Weights of a small mixture-of-experts language model, trained from scratch on English Wikipedia.
Size: 11 layers, width 256, vocabulary 3765.
Below are experts of layer 7 (counted from 0) of a mixture-of-experts language model. Rows are named router (the router's row for the expert), gate (a neuron's input weights, with its number), up (a neuron's input weights, with its number) and show model dimensions 0-255. Each number is 128 + 24 x the weight over its row's rms, rounded and kept within 0 to 255. Numbers have three digits each.
After each expert's rows: a language model's description of what the expert responds to. This comes from a sample of Wikipedia text that the model never trained on.

# expert 50
router:140114174162169159152164110147129160120094106128131111163176148148151134124140147137118123128143100112119102111118106099137139131090097094130118103147108081093131137159082147080154105151153124093110140126167087106127153112121132135176127093166108154085161127160115115126162138145109113116150115146102077120118123116150131186124133123166150162101143121126135104154142147095135097131141153114137162137128147111103115154174175128152133153156140117138111114071132142152107136134134157123081147112101095139135134138106133127175091082114124125091110137125154077142111113132137110139122124117137194128083134138150103098149081103124144097150116108114131101114142142121161101108139106100110143139126120134120140110156182114128157113105093154103174114155128124164105138166085086
gate1:155156160132142123120153126138115118104107103155122162121137080113154138109134139131108106129097149128173125112138131118128131112152162147151126159194138106097115147133111115160124087124117106150103150118151143121110123116174124175101107135122104155149131115135119146066142121091115120120107087146134121127096159150128113120112102111161170086114114073148154144155158145094136110157151145107150141134165141156134072096158168159138082156097104094147121100124147152126151101115114116152097131177082128131124143151111141101143175121129138101148145161124124086153114088108110131133107164067118111196132111117121115107154126130096085159115093097148102101095123104155119169102096159168120154133140143082133122114131151117173163122137128146119115135129092140109159115130154137
up1:108159115154067172146131120128150149115095121088131103114121114122122160140141140126157160142110137149149101121150140106137128121141103155096123116122098135134094142150106167121083145129133140086153098099091138150086149111124131102109152138138153122098140147088131102137139111104108103097134173124119150114147081109092131151117158127152101156113105157097133119120095140151124142143135082103125147119149102137105148148130114153107141093146132169161085128142140084115106153114130145133128126127135169139115132125121124152082134165150102139158129073145097111123131142156151126087135129148123095092162163143116076119054088110145225120151125158152219107160106130097092107110113106116116128132155159141130115142118125139126154119155108119103101121110102098132136126130138108
gate2:136166153128137136111113140147136142164130113141202146129100134155140117115110110116096149134149099134141126169115133121154110140110115115090099113151138138115131120155138139116143099133212164133124108104139088113062132138112147121176101082122149182107099104107147122095142140140159087146142127156120147155108125126097142125147076142165120103108134124124140162128078135087185117142153111143173148139160154129147139112106141111173108131134114113188133136118163117129161131100156115107140078103122106136121077098099126095142142139108125126117127087144125112105132164096168136104154126150117109161116093093136131134137140125158084122159119091123167151163105105101154069130112133114187160126112140118139115146091146125141137120137125140115146110127132105156092159129116161
up2:145082115174134128159109093118143104126136130140136095117131160120143150166085086177101091102113128114126128148153140150093139128171105127141136102132141148150116178100128170147135142101182143087131133121148129127135124150159104183166132153150089135092114129162139103146136146098146134119102136112167090139129137086133176119123103131154121123164117138130116136108104132132113068088123108184123122103104137134132101147118088141141118153096140141134140153137118145145098165138121141121140178096170097133117162147139109144129120155131130099116124151139095139149152111152138136091121158100116133108155113168152124089150130155188090097109108116123107100129149124146152159092071101105112174152141167132171085136135144161113101128165127188139111127097101139133140113130140102
Taxonomy labels and colons. Field names and colons in taxonomy infoboxes like Superfamily:, Family:, Subphylum:, plus periods, as and of in prose.

# expert 46
router:132107120172108124120121137136113109130111119100178137128159119120166141074161100141129172115145086133107159095138137086157122143142105182140142157179179102143135139184131125081124109148151129145103143147134173102190172146080157124104175109089119123134138130115109088133133111134106084160104130096124132107125136124136142116126116099129176117103141161101146111088140183127127133137140153169104128099125099133158132164141120108096129120105136113137124106107093119157113096130134125129106142133107141084079116078169124128155134115125107108150165146150115096137116104150117132116146119138108084125135113111169138119174112120118163114146135118118124106145091135154111087095136093140103145134153135129122120091123138141147117122149170115156094112088145121143131085172105186
gate0:081128174155125141096124121103099154130157113072079137146123117129181113115138128126118150161101154117148164168137131133136115120133115159105176131159132130098112145154120148114114161129140138144134115113117156142137150097113140119118113147082119135084148079126139143131147116106118112112121093122144148120091161178109133146133143174131139095112121135082118092139119076187107137129156101171129119102149108082169137120151087142105148110125150145097151135174104116163155107161149160163102117125149133110121101088139115138150115129167111153133126123124106116113123120143113168146102133134126137082129138144138112134152165144089125129102102158097171130129118153160146117176104123114087137142178121166122115091167116120110161135146162110085141110122179126098138064141094114
up0:139104150098106139128148156122138137101149185124160090148111127134102121114081116130141106127102109145099139112144082147086106124121103131133137113126109124147110104109154126094108117102131144148142071144123113124149111159124137132178110142178107128176117150124132140130076134162122165127137158134134136165118149099094149189163081103105136138140169098134089180144094139132118115151112093114104169176118159125134150132151151097121142117115142086121162125154114156079119125105116146169123127095144079106087146128145153145112124141117133077114121110124164096110124101145104106109143111127126111132149127148166145124142113154136143176124153166099073133102149121127146113150144137125173126137065133115143120165095135097134109118147094114131112131089076144113080100135124164
gate1:125122199164109130118154148182151133153141107146118111096097126136136131111144127119141146133073160159096112163130183136111091137129129129147093153157166104068141116144086132130131122108156116100096112111137157154111168096079132181122101141101150137106091119125148134119159149151111090119151084127144153109137126162131136132156133113107184121110122085155116156116140155180140106096130109113092165116154151131119156141156116147134080132143147072075141119162148157132116157110154104115094128128128130121126128132093115124078172120105126146131124123131086108149124113087105082138111127123110117145114147164147134103146132134101100135100149150137112164115160141145138104125087160121108162103127145134098124117094090106111121110136161171146121122121178156147156152126134133
up1:122146110105136121104131102097103148123084150133155147119144120144131100133175126092154095125101092163148151096140131108157132133132137137098129152145119107154110108145137122152121106143124114102122151117158097107079105107154078109136124123172155100134142131143119116141128117083097091115174124129146140132129146162105151152134125157131128139129122135120113195147094097135137166119123077098109143133091121129123134133132109133136108140088098124135125143136106101115130121130103166178129144137128119136141106141135175162116126122116097102127123093152151046105149083113137116116096152120129148121107094133116107082138089094131191133168148097139172125117158120115104165082153124144129082107190147134108089110123142148143143150106121103152201126117080121132160095116181137
St-clusters and short stems. Pieces like st, est, ep, par, rep, short inside names and words, such as Cumstone, Abstentions, sheep, often in election or sports tables.

# expert 23
router:161146108132117150117150104109098139127104161162109150155138126129108099141117166152116159120100113139140126111131101120129131091153142090087124180095123131158120141097119130146127165127097122088142117100085055201155146129145089117105124136157160098150106085112108101131131130174132114131100125158087118131161103128122100141138151171128137146136162104187108147153132101137136101127114128121115119087116152134180124116121115112112116095109112142079113127144139122123131128078119114137126123164151137087106089169160109115130150137156174097119164161102137112135134123102130118085163090100151142145116078153121123148173182130138122151167134081118140123139133143134149123118172191113118159112161131122120145154121122167154106127127112097119071116124122143129142132112141134
gate0:115159172116132115155140115156144122119154121101113136133105164110168126107131120111130104140146116174089111162094155134161133135145141132118111098179122110102131178185146174121054122113142140104128138112093110152101106121127143149157153134091170139143132107123137124087103173124138150120125111101125175112096126113131113167159092148130111092141103117086122149137125080166112126131169074121130129137146120132102176151130151134114119144122150123132142086150136129116109111068155103137075173113160122097117120120115110144125114123073125112181127152154147080167126137118138156159065132164108135104143127144138138090171116124127167153101155114133083092140089164093143118136129112124155112132135138108140111137167122120115089113138143114134158113118132112107136140108121157
up0:124091133111108085103093149122118164098139149150144070103135089149083107106140090135106127149090142136119119127146102100148153130096132149107146093133113118115153139164166138130107075185123119147107103134181136096094084113149135112128111107118090169162132125139140164109162100135115123137157163152133094123111117127120174126150089118123138152114134110120114126115133090100117128180100146136147146127114136090143096134142136124169127130127131108142099091206101111120106167073145120183122148131127116135116121119155137121157086155139135148121154095138128115133095125110121101185105155146100120125147158116140168142151130199133133137117187135120137129109126164126154105154139140145139135179102127121173133162126128095144138144123092167115122143124128138117146085144112158
gate1:115154129130171109131157108140161145120147131145113138136163094092143132128162131139153134146080186143132072103127142127148137152152134126166138198127128134128122172169100126100124143120144115103104135110158131154120133136082103133146131131104114156135159122095151143144099141171126093100109109147107111164129115153154145122121138095132147077105126059120121176125113157133142152137148106154160173136141059154122094115115116150179117118132142141114122120111136101079095113110179114142106113155108121141149104139097124148123168113140161149164151140134102118114117089131133107149131127098111152165098160168112105069133150122118105157142132125150119140119123107101145157099124124141172210089121104128128115130147148106105109162119153121155111129095130130085145122143154128
up1:096149134122131114154107137123135179129121104148116115107106113117150118129122148092130132128112101116124130121136152121088102121134148097105125095122134159119069094156156131146079089101150133081115139094135128156094107173134103145102101074173137089099152150157108139141134121099147141166197156121125126096143119114130142155062101125123130120142097140120141139145081114181129133130118151119150152130133109125131186121132098168113120146135107096167120173123097113123132131099124115135116098130200164100165114098150141132119119160154140109140118114105127096097082116177151132145128151146100163096136133121124116124096140098171178130113131099089170089150125141165129111086169138115126122159140144130158119134088080111143155161133098117109157117145120119137118114132130128
Past-tense verb endings. Past-tense verbs and their endings in biographical narrative, such as qualified, appointed, resulted, plus won, made, began.

# expert 48
router:120134092143114109120121157169160126179135156133174131159114120148119154121162118166097132129126143098153098180127167154141105133090115136135154156125140117156161147079126132123099083118129123148119136116127111167123172128146121092127157138162153094111110140135099127134112105130096137099111109120124152161124118158152146151137139130100142137123092083089150094120154111162109137143143129126124106138156147134152162131114101109143116104135104138118191135118128112094169114126103146148139132111150115115145138178114093122135109107137134121152154135081143110138111110148138154132145153110173105109174151130118100165118148125119150154134066123129099176155080162142168082096168162159115149099076128144110121150135109143105114128121152081111099101165199126121165097148150102
gate1:124104144112183129078126118116144166119117108126130141145102159156135158098093107092106148120112135144122091156112147150128161117101110107188130120138137145098115143164161132088085116115181098131165136135126140163124128133130137124135134185098125153124142117105116113114134119135141116116166096140143133137153109123122136123143101122154213125102113115130108118116121161120123131100112084142112136050123131152098088088112124120165111106125137120115119085110147119091151131115114099152138100212120112169150145167104129107138131115167069124176116135123112080093156157100124149111099153138132121121142123148176094141104128111158084126147134132163153116137146114117107101103111151108100147114167105137115130129123138133159105079132128103118148169097119114113164119130134162
up1:114127113136125095108121126137109139128099113115093095162142097163115140129128148066138108178137131141100083120154160110147103136128114110092176107115149139149113136179171101133111140143168114135149081125134129125112130103122137092127146129141171109146144137096087134155098151137143112134169146135178111113125143086124175160137187119156130165117135133069124119153091125188098165129155100110128151102126128144095119110112101151132117069118188092140128120106080130082106152150150156133097137133148145129120108146105121171121130105132109142131093139160158089107117142135137157146125105132125099104153149113125154123114119122131119132156160142108118147124119093126129182136088153123154084085173100089117126150121123104122167160114109076116143126110102150118110133153127128
gate2:096142136126106137119198100139135100154116106173153132129106140094157137151147141167086125075132146137145164155176106131140168114129132149110146123147061136109104099113117138121098101106144155144132145137140123141151120103149141137168142130138104155138103076120123116083109114116098153172094150087119140109128135129138077109114092151125134134136104125124096145133130110142163108106111143132117109086147152133161126134136136103095106088108113114127079157100174126143163114131092084117142105148085132109166111134150125124086189111147162109162175099150123122116161156114135143117171131152132138183107095159115139120154151119102091094098108124154141162151127116092105107123081133145103119104128110113101108153117121141167096130146143156154137126112133113153123148099079115
up2:156183125123180102166123110133129117089104125104110131130116126111155134114091119133117122120123159162129079134087137109067093126122140137140123093126160099134119127123111103153131127143104120117123138149153125083158115195085149153150129123082096129091127133165131131180127152098124091118141072166137147127112145162100091119168155119145146146138137140147127146103146130121123112153150146163188131141105149146117115129132134125155092131160135113141141134138136106101106129168157162143149137116151117140115122110123165130102108121116133146065128167140098066175124143130145113159130124111122166097133139114156128086107134179135092118154148066136079098151142137109125153138142136134154123180118149127098108063104149122088153107090118153145130120139106139123104134164128131
Noun endings, activity nouns. Suffix pieces completing nouns, such as appear-ance, st-ories, deb-ate, along with activity nouns like work, debut, role, games.

# expert 8
router:136095126114127087122157124134117110153084088115137145104155134105145105134165126182111078101102132096093145093125136097125116130109136138103127134144115134122103079116122168118156114156091138080150113096135149132088110147136131128118150169105116089126098163115110104143145139135137112182162099157115139127153088109099089136107131146114148146130116130135139097127158101138111077115140170170130114134127119113123163118102107168123132165112123150128136165130117156116106141103152130115160123093158153115136110154178155117148158121101083110148120076133108114142116122108118101114113157110142135148129175150144156078082066131074116151134116111111107138125165077136149151131120101147122174091098110171137108111163124126100110142081100107158128137131150108139117137089176129
gate1:138154112115114152166130158135113134161124125123113146106162075109094128098117179150128146162087127179130136134131114101145143133147081142177173118147134111085123148161110133157091153106106128103138142146132144124124142144124098178099092089111093132141171154099158126118158109132083157101110122102100094115174119137146134130117098157120148095087114116139161134140137126112149136113149111151195147107114069135099115106176151124132105159106124099103134113170112157134150083113155114108135096155132146150112124140112131105137182147149149123143171116136138126112082146108155129086084155150127133153155134168104109090119146118077098108128153135138119120136135117142112081144137188140152167093134127134121116114122138112128136147097104167127118097108126085128130148119151139
up1:119163126150217104168124115105141139109149130140165120129140132106101124151163148119128133094188158132140112103111149109137121129111083097097089123109144164156094135142124139133110098115159151099130154135127124115163134138143096117129138146140142136116131136155115172112116108136122120121130081110145144107145149130162121156110102133086117129163105133089111173144106169165112137155141085129117156100123127116112155147090086121118169112132141108182099168185087124127105153118164141113117182095150188078127045146110130135136134144112133134110126130109134126126143113117150131127082130115084153138111119170138107167088115094143163145138131143145132126101137150147145154171143101118153131136135136090095137147106105125189137112149106144130154126122126133160141099143144128
gate2:136134083108125188137119131121136104077142132131159129156150147129153133119090091166098094109071114148173140198144105128116120129127116138135140099129101154120136101149118105160129123141122126157142148121125121174112128125112171123128119102170111104129073091120139140135174100124128155160133127161093106070141119088092115110126129149066173154093135128119143126129130103147141080077161143165089098127134145152136133115150140126160125079135095122135127148120164142121131157156137122118120128103118151096142134151154115111111126139114131173122101139143075093090092167091120095149156143112168153101144121130087116146164142119112112136134124129141132135126132140131177100127133090110136139121098117154087148123113117123105170163135114144116103131166131099161070129119088116
up2:139118131154138123170112141143141137162150147118133071085154119115103149149153104108146137146157153106108101111115121141085102128128143149129117080143130144083130132107074139154135142104141146077130085106103111116158138153105129136165164157128162135083114117139153138148124170113078115149126134087140135137120118106136124114095100091143167115164118077148100195129110129148116115149147105152179144119148177087125140096106095153143161166168144102145132144141138100107151131126131137138146128145138115155143086121071106114090139145149088106144127124135144152128136088128103126056158098136121153115135183138161128079112161119166093091107122165126107109127155133106120145114133140124090129133121111132118134100145159144087143103155167134119165109111138163101129131128115123
Digits in infobox data. Single digits inside numbers in infoboxes and tables, such as UTC+3:30, ages, areas, postal codes, plus Coordinates, Born, kg.

# expert 36
router:117115168166127114126127141121157148132110156115149105137138154114132171119119088139135141141112125112133097117132128127120131095127118096140153109134061123100137157109125130109166109129139141104140132088151111134127145123107147089149141112097106076101120116164112134135090089139114146120108134108146139093126165124112182131096129146118191132166120134128163117139111148175158118095106139140117159196086133139119128113122142175096152136104139106101113109142120110140105124152102108116112145136085097132138084131157130142106124132127084118178098111141071128168135084120125138121126178127113143162114176173157161130161129121105105081118101130169148136096160170106105155117147104074151153118080154111147121150129138090123165179131128083142164116138112145124145099136093142
gate1:127141059174123094124138115138100136087118126150153176121137134124105125132095132098134167141155158136139108132155143116105111104138129125061131180102162124144096163126085102121128150130115131127140149149126148136131110123129154139128123158140135168113132131095136168136124180132121096105108139139106134104152122133132118110133135120093174135067136092140181165113142166110083141107158148132147127181134134129125113123166093125142105124165166084098093075107162116138138097154145102142124098169130071131152115108136144079123129110161124107145172132093141143104155154130094094110082188122117129107100129162115123120166130137100107150126156162122134126119147122141126120082160120113120180163144114132126117128133140152113153127145164152099100123129146143087124119111168114
up1:108114085151082119155137140137082161139111091114103167154140103133083095159117138109171144149147124085074150125134117122107080118170122148095090137138150108146076138130132115135086125128085131162099144159101123137130116155146127149129152174143156152108134117115111172136093149109174100143150155131126125127100131105122123111129134107094083151108149071103124121064155175108072186136164160079140109161153150142131120124132110103145106132152148085132104120079155101134118129140111135152113127138164128108132097126104148129139138126163117106143126094092138138157170102119139126113120154139107095080115164122113121157133120135117158133143146148132122116124119127130169172074166115131109111101161099106116154123148125160134117137155132148142148131136095144118126095123129104
gate2:152152119112123140127179133123108174132101104146107110125095137081102127140109144156104118090134131163122103170114125131144129150114173157095159121105130154138120108122134114122157146135126164176128133091147150114102135141162120130149120129149113119112141118154079172150142070105143150127114182139145129138109137137152132174100086132182098075161113141103135132104142104095167081106158147159141145090110134134088134127092120095135159121119140123111061142132119092108156120152122112133145124111167146140144182105171101082114132135096160140125120108122146140132131135102113132128141110120129135155091145087102094124145116150140123131144077138094140167121094065117167107168107136137161125139050121128120132138129166118135125116138109113128109170105126153166116138123142145
up2:117135118162162159187114135169130150126137124117176094133147086140131141118148096105099143164108161106108149093139136156131061093124091088165117095130129121122095117108144104142150145134118107057114148153124135129156067133130128156136141147146121099108102137145120095120094173106160117150095168094089099135126089088122112081125130093117160138131096083098142170091105127160064134121137114154139133121141140115148156171154121139114078142118120155138153127135168125133115114144097153140143182136118113124095113126084103126115122116147106161132160113124118143147124123119121133117126133101106146111116135114132104112109155121068118120105137157122125097078166153140156156091102127126117135150102121083103118105123129117138115138133144148139107070145125114118138128146084106
Digits inside years. Middle digits of four-digit years and other numbers, especially in birth and death dates and career spans, such as 1'9'30.

# expert 1
router:142121122116102100152131102156132163161115118154101127106149118154150137172161109109125119132125124126122146153132127117148129117125125138139130076104128085156105110113106156091147129141112155157156154083170144126109130142099146137104113154090132092119121120144122109165137131154115132151123101147133166110124179138145117152163139170143110134127130158142169077157133089131131153133136175156106060130124168144142116131112147141117136104117135109100163136134075142120120093127085095148160164095150128151121109190167158081128145136116136118169102167135124166152137160132103169156131145143146159159101153142151171157105109083155131135146105139175101170110139160085125117131149132110080111134131133154149109069109135165140129112112122123117108115168124079100115097123094139
gate1:169146165115147143150139115104139133101168145104105141127129137123163141075147130077156117131116133154099075175111089109154142133117083143169134127116085152123129142146132096110099119138144122105113166100137134177128116170107132175139106145091078143117152165109131117108154139125097137118121095127114113127117113110124118128105099122163175137135148118096098207152109132118107131123136072145095154086120097100125157080115136133120104154116143102110151100112139142106107108110127110093131083184093111098136116090102165152131175115126195096138160117131094117126118079138129137147126121122119146135101133127153154129146145116094103143108155152146148165101090143125101118115103122123125181094106169131121139142143128128135092107111135120138111145089100107128109154123114142
up1:097126107119154103140130096108118146148093130122111131112155135131095103148099136158079114155091106131092129116117109109137148083132140116150134154109134112129086102130099146192126103103078181107164118110146113127128114158108133149129129131143151127119134142129098128136126094139090123111119153108127131101124138123089135188123097159144106126083099122111172108129109118152108150091144145124077186098142159156151166076109143097127107105130126156122107190143098128116134111139117108146113149086197179121119095126152133145108125128146111093130125107090092129098134115154077118136098109128144161132103154152124180180108100126132171116169183134145151160125129137092128133137111128125159138170144155090126110110146137143106115164122130139124128093129121135140149130127074131
gate2:128114129139089130163133128111140168120096123148178127108077105196094145150114157145111106135149105210115113134142116107130136116125151114148091121104126136151138118119173103136112094142144161154152109117141136157119127125090128166141105158148081147117135106123096125096136124094129138154128129134154133084111107122147128104141138130156119132166124161115114134067153076123077074141163112110114125110135176101099095117139131116130145077096105097130081140149141150132166131137160074122149114123107130152137110175156117145118142159138145144107133135150117120159116141129147131116155126127158147125119177133112151144102165095121115136121105148120114119177145130119185134121121120091170093150132142144127132136137154124129158159182088144156101087111162109170113104115112167
up2:121084104152148151159109144143155079128168124098148098130161100104111116130125085152097125100086153126148112146124108136099108130139150145099148127151129140131100142163098141172076180101161114098082156150089112120164113114169129133127144147176177113157130100159126114140136104122124102119145134102157085133129132128120147150156115103141108115128100120121131148124127145135119138105131151147116117092123113129093093116151149126121084151120141137167117168067196118118161145168130148147135126097130129129124149121159111119106154083147158138104140127147081170127159110118155142127105119115101119124122118095144083112168139162123103092149157100146118128107145115132101109134134118130108105112139108133128123124154167111106080153100203096095127077131103128091120159098101099
Quantities and numeral digits. Digits inside numbers and number words in statistics, census and sports text, such as three, several, million, 2,285, 4 km.

# expert 57
router:094095148102131083131124161156177099139181130122140143112095171133104125160157127117178148155124098134204121116123115122126107141106123112123115089160146139127131120130141109120163092111112155148124116106148139156132137154145097111156183121125134077138115168118129135139093098106121123160127149151145158184160138117100116105170160127102132129149119158098097106152126136110156157138137091123156129157107122134081149150148122119120132142126102178146114129175099121139115131142103144100135162094141100118128172155135148136181089159145106147112135168128141166156117150125148131115110100071153126145101164105129127145175098128110140121148132144170116144116121098098122119108138121133154144133080140144110127109179152151130153089132163109085119156126180136133166135114089114
gate0:148114164139133126111113096166126123144131119098100125090163111121111150108100155137159168091109140084100116101144139116078142143188111140098124118156131112156140156168152133094141173138110120160085108114144135096156129148133145125134156104164061113134117109129127138075119110151139138070112130087130094147114123141161110148094134150117145143127149121158139126151157141139111147109189122118105114099118122115130163137142150118106106119155136127146100100146076105115132110096104139119142174079145164123167149112140093100142104113104100109096128130101113102125082134110154141125099138092127145109170129147124136114146111134137117191114116150098146125117124143151134130147088117202112164152093170099145138138111106133102147135139119148069151111106103111156111165106108130
up0:142129155142189138108089128128136132131162153123135110117142093150092118189116068082120125112134106128160118119147099134177121119108114120136145104124090105096168170117114131123108168142128135146120140155132113124144124097111117115144155160092119110182110097117087159166125129161134124147122126141093145159124113114126168144135138123083138136119141111143125132108101105150099101112160140105075137125114126121152126132138183137197140130154130148136134111123116148113160117124161130174120131125123101125141140120144146109169122113128112113095108059119094101104125140101086089140146094147097158188112156116124131092142133188144144152106129171135126130123101087064121098103164158127140153118140127131139141109130142136112083160119098106088122147148119162105099085148101126
gate1:151116153144167162132107181139134142153137119147139147091111138120128111166145125116138134135135126137139097117139168079141136150145100137112155170139115084103134178142122119128109106104149112123118107156148136144069121116144131150123155125078130142113135132126112162047176164087121145119127094164138138131079119162125133173124107048112139144119070098143131136119126148114140164122159136113117157151135147125116103122181100108141098109146084121102113140121130142109079117111154125140120107159117181116160128120073144068161170127133133170150182120142118122086143143086110112170114140138112122145135113177119107102131120151134102149094144142151105106122163149133110089122107090136118102146154107136126133107134100140149125115105127145123109113113114134140094127122176135
up1:123154098129136171141123145182171155121150129077151117117156072133156133119175142142144136112130104150171136094150154108161136163132131128111135118133134093106078108131121130143109059125116118123122098129141110143100099094141132139079129120149111180115113103100080120125158142107131133118132165139164160113106120141140122182089101105120117177190129118126112136095107108172142156088135118104095172119128157093161160155109129138124083126120119147124131201122093121122117180101135129141140113137133193128107079138111123097113117137114082135089073128138105097099130126092137156105163138122130126100143150114125104125067105132169125141112132167131128095125109103116148157121129130172110117146121140111121120141139102123114139103119136133132121129113100120141125111112099132
Place and position nouns. Nouns after the naming places, parts or ranks, such as city, town, district, government, top, part, same.

# expert 21
router:147109149127119121120120180153151173137142133162106151145148148115106132155117085118128156117134118105111120096168103127162153156161127138115135145097163108113127119124116157115097133116147128138136167068137121133080082126143096073148124145134163163157115121117108157142145140121138137151142120104128141184088148118108140161116154103104137099144090140121132119078139138122100139144145118143172142124138114098126119110131093123144117126144152118122158147147063147113094120145151102178131128128120084117119127184127153126132120146127160100125147151120112094149160114187132069135138153097109119131140146115115081127115085150138094146086140117150151145154124186120195159105135152166093134118113121158088129116127110122145114128113090129069136096159181126113162149104134110
gate0:147127163085142134105143095128120104154170148136127134135132124132120116137107097070144147131125105140096156125124133115092118117177100175115161164142155128094109108114090163131087168135107170110089108087120111194123088119109137094144095097111127126109144133127130104087124112116136151153179120093121127133118159150149111143105101111079140146100127134130087119122148109116164127129154124130126173095117107110118140143096134132128104141111144155115142100161128142098133082121171125106124156108138127141128099075154113139174159151120154091157083083142101077120124153127150149159095166105088095120159167173134122123138126169141113134129126141121115113149133138096125118140139120155149144117121144093111130071137092141118172160110145145110140143182136111101095086133139146
up0:138100152140143117150092120117094123130157156144138118111109106154139133136095109122103142105133120148113141133143119098125118118176126122150178120148141109113121118159130116151042173128155157174148169136145153163114084107114134106159082124165103128135120115189121116128127136123129178111145154103111106123107114156175158151134095126136125143115111116131153184095118125108092139137127120176128159090104101126130112149084138149165159123140154160116138122162122103148136082125140098122115125109135160153080128122107132094123136133144127110109138099131124123171121137147113137163118166103084127139122102118133148115130131168156113160146153145125154159131164137082177107141126099144131124060130187155106121104166124165119121166116139148091134094135140174160076115109133145
gate1:144141147154114092156094122130164149145126146120136148120130120138172152142122146160135137088077168161156133177152133149119133141144121114118130143133118118119134168175132115163101123128140125148157102141143115132143132145125086147100100165126106167134152094137149126108107110127110140140121106135111116110150129171082170088120068086110139159128048127147141148119115139124149146132137083118163110207111125155098113164149164135118091137126139154151130096109150087118141132159121133109165121161113117100111145160110138106113130112166162142164095142139150136105116138135103119083151117104093114134080128136145113153177128092099105164144107143160088085115130103140138138132116108122082122127080098112124146144107144127142142157114095147118087123114098107173156176116119118
up1:140139117123107080114172140138115137105115133119118143081168149118069107148152128135087106149126097150113146146142089099139093101164148097173149107169096131140101119145112123146146096108103136107104129133132125122114105100133112146098117115122139176149149099114140141130093064139134131108153083109141175113120176146125174140110091114114133138114112127139174111141124153132103152124145124083137150108141187155117116130153091122095125108132085124161096141146124101154125167108099112136124171134148148114118099164096107162103131135145080123145143142102145143072111109134118146092122137099118135108129111096127151172142148117143158105191169120133135102126123131123121133066133120100114099135114155127164125109117120176105113141155120127120153068105087073111131138142139106
Digits and line ends. Single digits inside years, scores and table cells, such as 202-3 and 195-4, plus line breaks ending list or table lines.

# expert 5
router:111118130163130149146099160150087184103135139163142111120131109123135094134141167125145114166131131135104119097155107102135135144153132106115094125130152127140092147108116104091163130141092140120116163186135154133147106143171121105131138123119129155165154153101134128154133111119073131135125124104118124106175136139151099095102139155126095107168180125132127121099127090155130146155153113126167069140114112110091156183181098134119127103140137116125150144152111113111134139130143153102095158097123112153077145136138146142162128145150119125108124158077108116103120162102140122115110133150144138126134164122163174080135167144108138122186169138162145131109080123145134172117164152134155110096152159163122155186150104113122153113113139104112155151077155158133136121128108090
gate0:177129174109150151128142115157127175114167175052117095135134149166122109100141150117134138115115159116111162118157168106119138141160101142155109123167132135096109104135164155134140140129152170108108154120135143148136103168145124131140148143126148102163083112099123154134112118144110166108111138148137146131105187173160112145117127144151142105133133083123117124101160135157130079146163138146177108132101148128141143094204138134116128123197124145121151089155107121130107128110129114100084125125132136117136092101098102154159101123107106145138114131132136130105165116145122132159105122142090132129141158162109145097124127132141123107123200125131109125111083163163140125151148135139146160145154172116100126121140087099100138163163143122143152138127153091156101119173128135
up0:124105128098094126102128150152097143119127142153119102128125086141092140097154090081143165126132100120079101062122108154101167111123117088187132131148082105139150124115121134114119152148124095134118166155136113142133082129126137134174132135146092088113093128112141112145088147157121157120127117123149122130084115152149144130157103160125125128187142127133146147106123131086087145162079125114149149120141135151095121125154151146140122096135144096118112104147132116124113130105109083115097112106119141162108138111115121192157106140114100137130109128111122124130132147109085081134144129154103083152132137149143093122160112157118159135095137114109131194118139147120161108091154132130180113140144106129160171130184138110128141160158130085139099123095119110169087124125089167
gate1:124157101130107123167150179120144164099087133089142119111154141088151117119074159095152128133102093122137124144156123115115142137116146142160152167116153127146139149144118139157091142090119135125122169118126127155099131113127173164077130113127132131106121125127185122109155143177115120076157139184107097126132151136108167111129132113151165166139091086149189159109155146133133133154114094176113112098117102110110132149140118104152122131152178158071100124090155112171129114093099137135124157145132178135168097139116135169097146141147108127111117175132128150155087137115125151147146191099127119111137121129171129143145118110133128143146130138112163131150111146139148137104107120105107148100098147123154145163148112156156126116149125155111155128141129108114102157102178115
up1:126171121125140122165137097117095194105127125131123136131108151091067126117115111118109147113093116136137111122123072079126095115139132132133114110129119178145115104155132152143103133106148117143104150119142109155114089079122130126133112117154126128136137122118107118119125133136160119134118124099140083115128157136116134122133081170129154110130117087119143124127140167141171115124084082133135143117129095099100126148068134163130152104158172139148059157145122093136123153164067145085121123099169173141124128126135142158087155152149088139067102100119123063102130115144120143128127071089124156144130167161110114145134120143131172162132114151122152091082152141154094117141129126133135116132150147129134164143143125120153186137152137084110141131119126133157125129098118096
Compass directions. Compass direction words and geographic name pieces, such as North, south, west, plus end, back, form in Route or place text.